From a checkpoint of a small mixture-of-experts model trained on Wikipedia: a sigmoid router.
Below are experts of layer 7 (counted from 0) of a mixture-of-experts language model. Rows are named router (the router's row for the expert) and show model dimensions 0-255. Each number is 50 + 12 x the weight over its row's rms, rounded and kept within 0 to 99.
After each expert's rows: "mostly gets" lists some tokens that are sent to it at least half of the time. This comes from a sample of Wikipedia text that the model never trained on.

# expert 11
router:69 58 48 39 56 44 37 34 32 53 46 65 62 44 61 28 34 46 51 69 47 31 60 63 50 49 55 32 45 50 41 59 43 48 61 41 44 53 56 37 53 46 22 60 42 38 51 52 49 49 59 54 35 52 25 46 42 58 66 44 31 45 55 39 55 50 72 56 56 49 54 41 36 33 71 66 48 66 65 40 26 66 58 44 51 51 35 40 59 23 23 36 50 62 48 62 42 39 56 46 77 36 40 57 36 51 58 61 47 41 65 43 67 60 54 43 49 63 68 36 52 20 40 39 43 51 44 50 26 42 52 41 21 56 46 50 33 42 60 34 75 53 20 50 53 66 52 61 57 30 55 56 72 53 48 61 47 50 46 56 56 38 58 48 65 61 32 40 51 52 63 62 47 59 40 47 15 66 51 33 54 24 74 51 80 67 43 53 55 49 58 49 53 37 45 54 46 40 50 57 46 54 57 49 67 43 30 55 35 46 29 50 36 39 33 45 66 46 50 56 54 43 51 46 52 37 37 38 68 52 54 42 82 30 29 61 34 50 42 57 57 52 64 62 50 53 35 57 50 61 49 43 55 55 45 27
mostly gets: ",", "la", "),", "\",", " Australia", " together"

# expert 28
router:51 58 46 52 52 38 43 24 37 55 60 41 58 49 66 33 50 64 39 51 55 48 55 40 26 58 67 48 38 55 38 52 40 54 62 50 55 69 49 54 58 57 30 60 41 36 62 58 54 56 48 60 32 36 40 54 45 45 44 45 38 42 54 49 30 30 72 60 62 42 51 39 42 46 64 70 25 60 74 49 21 65 51 51 60 43 45 41 29 34 55 61 22 57 65 49 51 41 60 42 68 42 46 52 40 38 47 48 53 46 50 47 56 63 56 53 83 64 68 37 57 36 40 43 51 50 48 52 20 25 55 49 32 47 51 48 46 49 49 41 50 35 45 65 54 31 44 60 36 29 53 44 59 36 41 41 58 59 48 62 41 37 67 40 49 45 30 45 52 43 75 38 58 71 45 47 21 74 44 36 54 42 60 28 85 60 54 57 44 58 58 81 51 46 38 41 46 46 56 52 44 66 53 65 62 54 57 56 34 32 40 51 36 62 23 40 67 51 54 49 40 44 51 42 49 44 46 62 39 53 46 51 70 24 26 56 46 46 22 51 53 46 47 51 38 68 49 49 51 47 44 44 57 62 52 16
mostly gets: ",", "),", ".", " and", " ==", "\"."

# expert 30
router:54 42 59 71 51 31 60 49 42 53 72 59 57 54 53 53 46 46 43 69 29 60 50 63 40 57 54 36 60 49 56 69 34 26 66 48 45 44 47 51 50 36 44 41 58 44 28 64 52 39 63 35 38 56 38 31 46 34 64 48 41 53 35 37 52 64 75 65 42 58 65 53 46 52 67 38 52 74 62 62 28 51 59 46 54 61 36 45 53 52 53 55 43 48 35 40 26 29 42 53 50 28 48 42 61 62 46 51 54 45 51 36 56 64 57 34 60 60 34 50 30 33 32 32 60 68 35 43 63 58 60 51 34 59 47 63 68 62 42 43 65 40 33 70 39 59 47 63 65 51 55 21 72 39 56 55 56 55 28 50 42 58 42 35 50 55 51 70 68 38 59 33 48 61 42 56 60 70 68 51 56 51 41 46 58 46 25 45 59 27 49 81 49 60 52 47 49 41 44 38 33 42 64 36 51 20 46 29 44 56 50 56 45 47 46 35 59 41 54 52 35 63 64 56 61 55 44 74 46 53 41 58 56 53 38 40 52 41 39 66 63 49 73 56 57 31 39 74 49 34 26 37 43 54 56 22
mostly gets: " with", " on", " from", " at", " was", " is"

# expert 29
router:44 56 64 65 74 54 37 49 51 63 64 47 70 58 49 46 51 53 65 58 62 50 60 40 37 71 70 53 65 43 42 57 38 35 61 43 38 62 58 47 51 34 39 70 34 44 46 51 46 48 42 53 35 61 42 48 42 47 53 44 42 55 52 44 35 26 73 56 47 71 48 61 31 55 56 42 42 71 52 51 45 38 52 39 28 53 41 53 44 50 43 43 39 59 23 51 55 33 45 41 83 29 23 48 59 33 58 67 54 47 63 23 36 46 63 51 58 59 53 67 48 38 24 48 49 61 46 59 45 48 52 59 58 69 64 69 45 45 34 51 58 54 37 49 62 24 41 48 75 43 56 36 58 57 41 37 62 58 40 65 42 59 50 44 46 36 36 57 49 48 76 46 66 52 56 21 30 97 62 50 61 35 53 35 64 67 55 49 64 39 69 71 69 43 60 46 37 50 53 37 58 45 51 45 61 47 56 60 42 37 29 45 35 44 46 41 61 69 46 60 58 49 63 51 48 47 62 71 51 53 47 76 50 48 58 38 51 38 47 51 74 40 48 68 56 48 54 53 71 33 43 41 49 33 61 47
mostly gets: "–", "|", "-", " −", " Turnout", "|---|"

# expert 38
router:52 66 65 59 47 47 61 19 55 57 51 41 58 54 44 45 40 78 62 46 60 55 54 36 41 41 50 08 47 46 57 62 50 50 57 60 40 61 77 67 51 45 49 73 38 45 45 45 63 62 62 48 29 57 49 36 34 57 52 61 21 46 53 32 35 33 41 43 63 71 57 57 71 67 88 47 41 66 62 48 47 64 51 48 43 44 49 48 49 50 46 40 46 31 32 44 58 48 72 30 51 37 42 68 54 52 51 56 49 38 44 46 61 63 44 44 73 49 43 66 47 27 42 62 55 58 37 44 34 37 65 57 50 58 49 61 44 51 34 43 64 51 52 64 63 58 67 61 49 39 77 53 69 56 50 59 60 68 52 45 58 58 58 59 48 38 40 65 41 44 80 51 63 37 49 44 50 49 66 19 37 40 35 42 55 62 44 46 62 41 64 62 52 53 39 60 49 36 63 62 47 61 58 53 67 52 54 76 39 33 46 52 53 66 27 42 46 59 39 67 44 47 78 32 69 53 42 52 62 30 59 50 39 50 72 53 58 54 53 52 53 36 46 51 56 34 32 50 52 28 48 58 68 55 36 51
mostly gets: "N", "V", "E", "U", " USA", " US"

# expert 21
router:48 53 51 55 38 42 42 58 59 52 56 71 50 56 51 51 62 55 52 72 34 44 62 43 46 48 84 23 63 42 22 66 64 44 56 33 34 61 64 62 64 54 46 49 27 56 55 33 74 58 53 47 33 82 51 58 48 44 52 46 35 48 42 56 39 34 65 40 78 76 43 45 41 53 67 47 48 38 36 51 44 63 35 29 56 39 42 49 46 48 30 43 41 47 43 51 43 19 48 26 88 53 52 62 42 49 44 82 48 49 59 46 54 54 56 51 52 57 55 55 38 30 29 40 51 80 40 21 33 46 77 39 39 78 49 50 45 46 50 45 38 63 45 54 32 25 45 39 55 36 60 44 82 64 47 47 62 69 39 48 45 56 39 53 63 48 40 60 47 61 62 37 46 46 48 50 45 63 41 36 48 50 41 30 62 49 59 46 66 44 64 49 57 47 50 54 57 49 44 31 49 55 47 58 44 43 50 61 26 55 38 34 52 45 36 34 64 57 46 49 48 35 60 51 61 39 42 59 57 46 49 55 57 46 65 56 55 43 24 69 57 57 54 48 53 64 48 62 51 41 39 41 55 57 46 38
mostly gets: " −", "′", " +", "3", "2", "€"

# expert 3
router:48 50 54 52 43 17 48 50 41 46 58 66 60 68 40 40 45 47 47 53 52 54 53 69 46 45 45 45 58 44 56 43 23 35 64 66 41 41 41 64 43 54 35 53 57 44 24 60 53 37 65 67 44 52 54 29 43 41 70 47 36 34 36 42 45 52 72 66 56 44 61 49 41 39 69 39 48 58 55 69 38 50 55 65 42 41 39 44 40 43 67 56 29 58 23 65 52 16 53 49 57 34 33 61 47 60 58 66 58 47 41 33 59 44 67 46 65 59 43 48 51 46 39 33 70 55 47 32 47 48 72 46 30 63 48 57 53 41 50 48 69 35 32 76 41 44 33 60 74 48 58 36 53 44 47 48 56 50 22 38 31 57 59 51 52 46 40 76 49 25 46 40 51 53 41 61 41 54 53 71 64 56 42 29 77 52 33 47 51 23 49 75 35 64 50 44 54 36 54 36 37 58 45 41 50 35 29 31 28 46 51 50 46 34 42 46 53 58 58 66 38 53 62 59 67 48 37 64 49 44 43 56 63 49 49 41 46 45 27 58 60 71 39 64 57 44 35 57 43 35 40 36 51 61 65 36
mostly gets: " was", " is", " are", " has", " have", " also"

# expert 12
router:61 64 50 55 32 48 46 36 46 43 60 73 60 67 40 47 26 35 51 52 39 65 47 67 37 49 40 48 57 46 36 72 39 50 75 45 64 52 45 47 36 47 42 61 46 39 43 42 53 52 57 45 39 46 30 38 57 50 53 48 09 34 29 45 43 68 54 55 47 55 28 52 46 39 48 47 44 69 55 49 56 57 49 56 42 46 53 42 67 20 52 25 44 41 38 63 52 39 59 36 51 57 28 51 51 48 58 82 60 60 55 48 55 65 57 34 49 63 47 64 41 51 27 43 58 72 41 23 44 49 61 42 43 60 68 26 49 43 34 50 43 42 54 46 50 37 41 51 44 50 85 45 68 54 53 57 63 60 42 64 45 43 58 42 43 57 09 46 62 40 72 43 54 66 29 40 42 46 38 29 55 36 38 48 60 68 57 33 57 42 68 61 27 49 41 41 51 37 61 45 38 42 32 56 37 41 52 57 41 51 43 30 56 49 42 54 62 47 51 56 51 54 56 17 51 34 51 74 66 52 42 56 47 35 66 54 41 61 31 40 47 60 52 38 69 74 51 42 40 41 34 56 58 42 48 54
mostly gets: "ford", "ley", "ku", "za", "ya", " Smith"

# expert 13
router:44 49 53 47 32 47 45 23 50 54 59 57 63 64 43 64 38 61 59 62 59 61 45 64 47 39 47 43 55 49 26 76 32 51 54 84 46 60 48 51 52 47 53 46 47 37 48 42 38 61 75 42 44 44 25 11 40 52 73 30 22 57 34 48 56 49 47 60 52 57 45 39 50 54 77 45 53 71 58 48 50 56 60 27 57 35 39 54 51 42 42 47 54 51 55 35 43 47 54 47 58 33 45 51 33 38 38 57 49 48 56 38 61 60 46 29 52 38 36 57 28 49 33 53 83 73 47 54 44 51 60 46 29 45 39 58 42 46 38 44 46 37 45 55 52 47 41 27 36 57 58 25 72 36 30 74 68 46 58 60 47 69 50 51 53 51 32 47 50 46 67 40 55 72 55 40 33 63 38 32 49 42 48 31 50 55 56 35 66 50 57 43 30 61 41 56 61 48 50 46 36 75 52 62 41 44 51 58 52 50 64 41 36 40 34 48 63 72 56 55 53 59 47 34 34 25 51 60 53 19 45 40 56 37 50 48 58 54 36 44 68 59 49 41 48 31 44 43 58 43 53 50 48 70 24 47
mostly gets: "ini", "si", "adi", "itch", "ang", "ai"

# expert 32
router:52 44 51 62 46 21 65 38 52 53 53 48 46 58 66 40 62 50 47 75 36 49 60 72 37 61 52 41 61 55 53 61 42 30 79 50 35 42 72 49 48 62 41 47 46 40 48 63 52 55 48 47 33 48 53 45 41 46 60 50 38 43 31 37 53 65 67 74 58 57 65 54 52 61 50 33 51 71 63 62 46 59 56 58 61 56 63 60 40 54 55 56 51 48 36 50 40 32 43 54 48 28 31 52 47 37 40 47 54 42 50 52 53 66 68 48 69 61 18 53 35 39 47 44 60 83 26 35 28 67 48 44 27 73 56 45 60 55 15 51 53 42 36 68 37 63 61 51 77 37 50 39 58 30 63 63 35 43 40 49 52 54 58 33 50 62 49 56 53 30 76 39 42 63 57 34 30 74 49 59 58 34 55 61 59 38 49 41 49 38 48 74 51 45 45 44 49 33 55 39 50 48 66 36 48 38 55 34 38 53 40 44 53 53 34 37 53 55 61 53 37 50 57 51 50 43 44 86 55 42 61 45 41 48 41 45 56 59 52 65 73 47 62 55 65 52 33 61 44 22 28 49 39 52 49 36
mostly gets: " of", " at", " with", " for", " by", " the"

# expert 6
router:59 38 45 45 49 55 38 27 66 41 69 52 75 51 36 55 50 57 59 54 48 54 69 67 40 54 61 31 59 37 62 67 44 47 39 63 44 35 74 55 51 40 38 66 45 45 08 54 61 72 37 53 38 54 55 52 51 54 31 38 37 40 40 23 26 43 71 56 42 57 48 64 29 46 56 43 54 39 65 67 41 64 41 50 56 50 41 65 62 61 60 25 48 45 57 54 55 42 54 38 59 51 34 53 55 28 52 62 33 59 78 63 57 53 62 36 71 62 44 48 49 42 47 45 52 60 59 44 31 59 60 57 30 75 57 51 44 49 29 48 48 41 48 70 53 44 72 67 51 32 75 31 59 71 61 39 64 62 40 67 59 76 55 60 51 46 36 59 52 46 61 67 40 45 50 47 39 49 53 25 41 44 40 44 62 57 51 48 70 46 68 59 54 55 38 52 49 44 40 59 43 45 57 54 55 27 46 59 52 59 60 32 67 32 25 62 40 69 48 68 40 49 65 36 48 50 49 53 57 51 68 57 59 49 65 45 51 39 56 61 60 41 56 62 63 54 75 64 53 30 39 62 61 51 58 43
mostly gets: " N", " J", " R", " K", " Le", " Pa"

# expert 31
router:39 55 41 48 31 33 53 43 68 65 46 60 58 62 50 51 41 38 53 53 46 53 71 48 40 63 64 35 46 51 36 54 47 30 59 47 37 47 71 46 33 71 60 53 21 38 49 36 41 47 46 63 40 34 45 36 55 51 54 32 40 60 49 70 50 44 74 58 59 44 62 39 35 42 58 69 52 59 52 51 41 38 45 65 43 53 43 62 42 40 48 25 75 65 48 68 49 45 54 43 71 47 57 64 48 44 45 50 26 52 54 45 40 32 79 53 42 46 56 37 57 57 31 39 57 73 41 54 53 52 76 53 50 67 49 60 63 53 29 41 54 61 56 35 41 51 48 46 40 42 56 53 73 47 60 29 62 50 38 71 53 43 70 57 42 62 54 50 48 50 62 53 57 49 62 73 38 66 54 53 78 54 52 41 63 57 58 55 55 37 74 58 67 29 43 59 62 41 42 50 44 61 31 34 24 34 36 36 52 60 46 56 45 63 38 55 58 45 42 63 53 48 42 42 58 27 51 61 61 31 46 70 59 42 62 37 33 21 37 51 60 30 75 59 54 63 48 44 35 36 49 38 51 75 40 20
mostly gets: " con", "hi", " ", " b", "b", "our"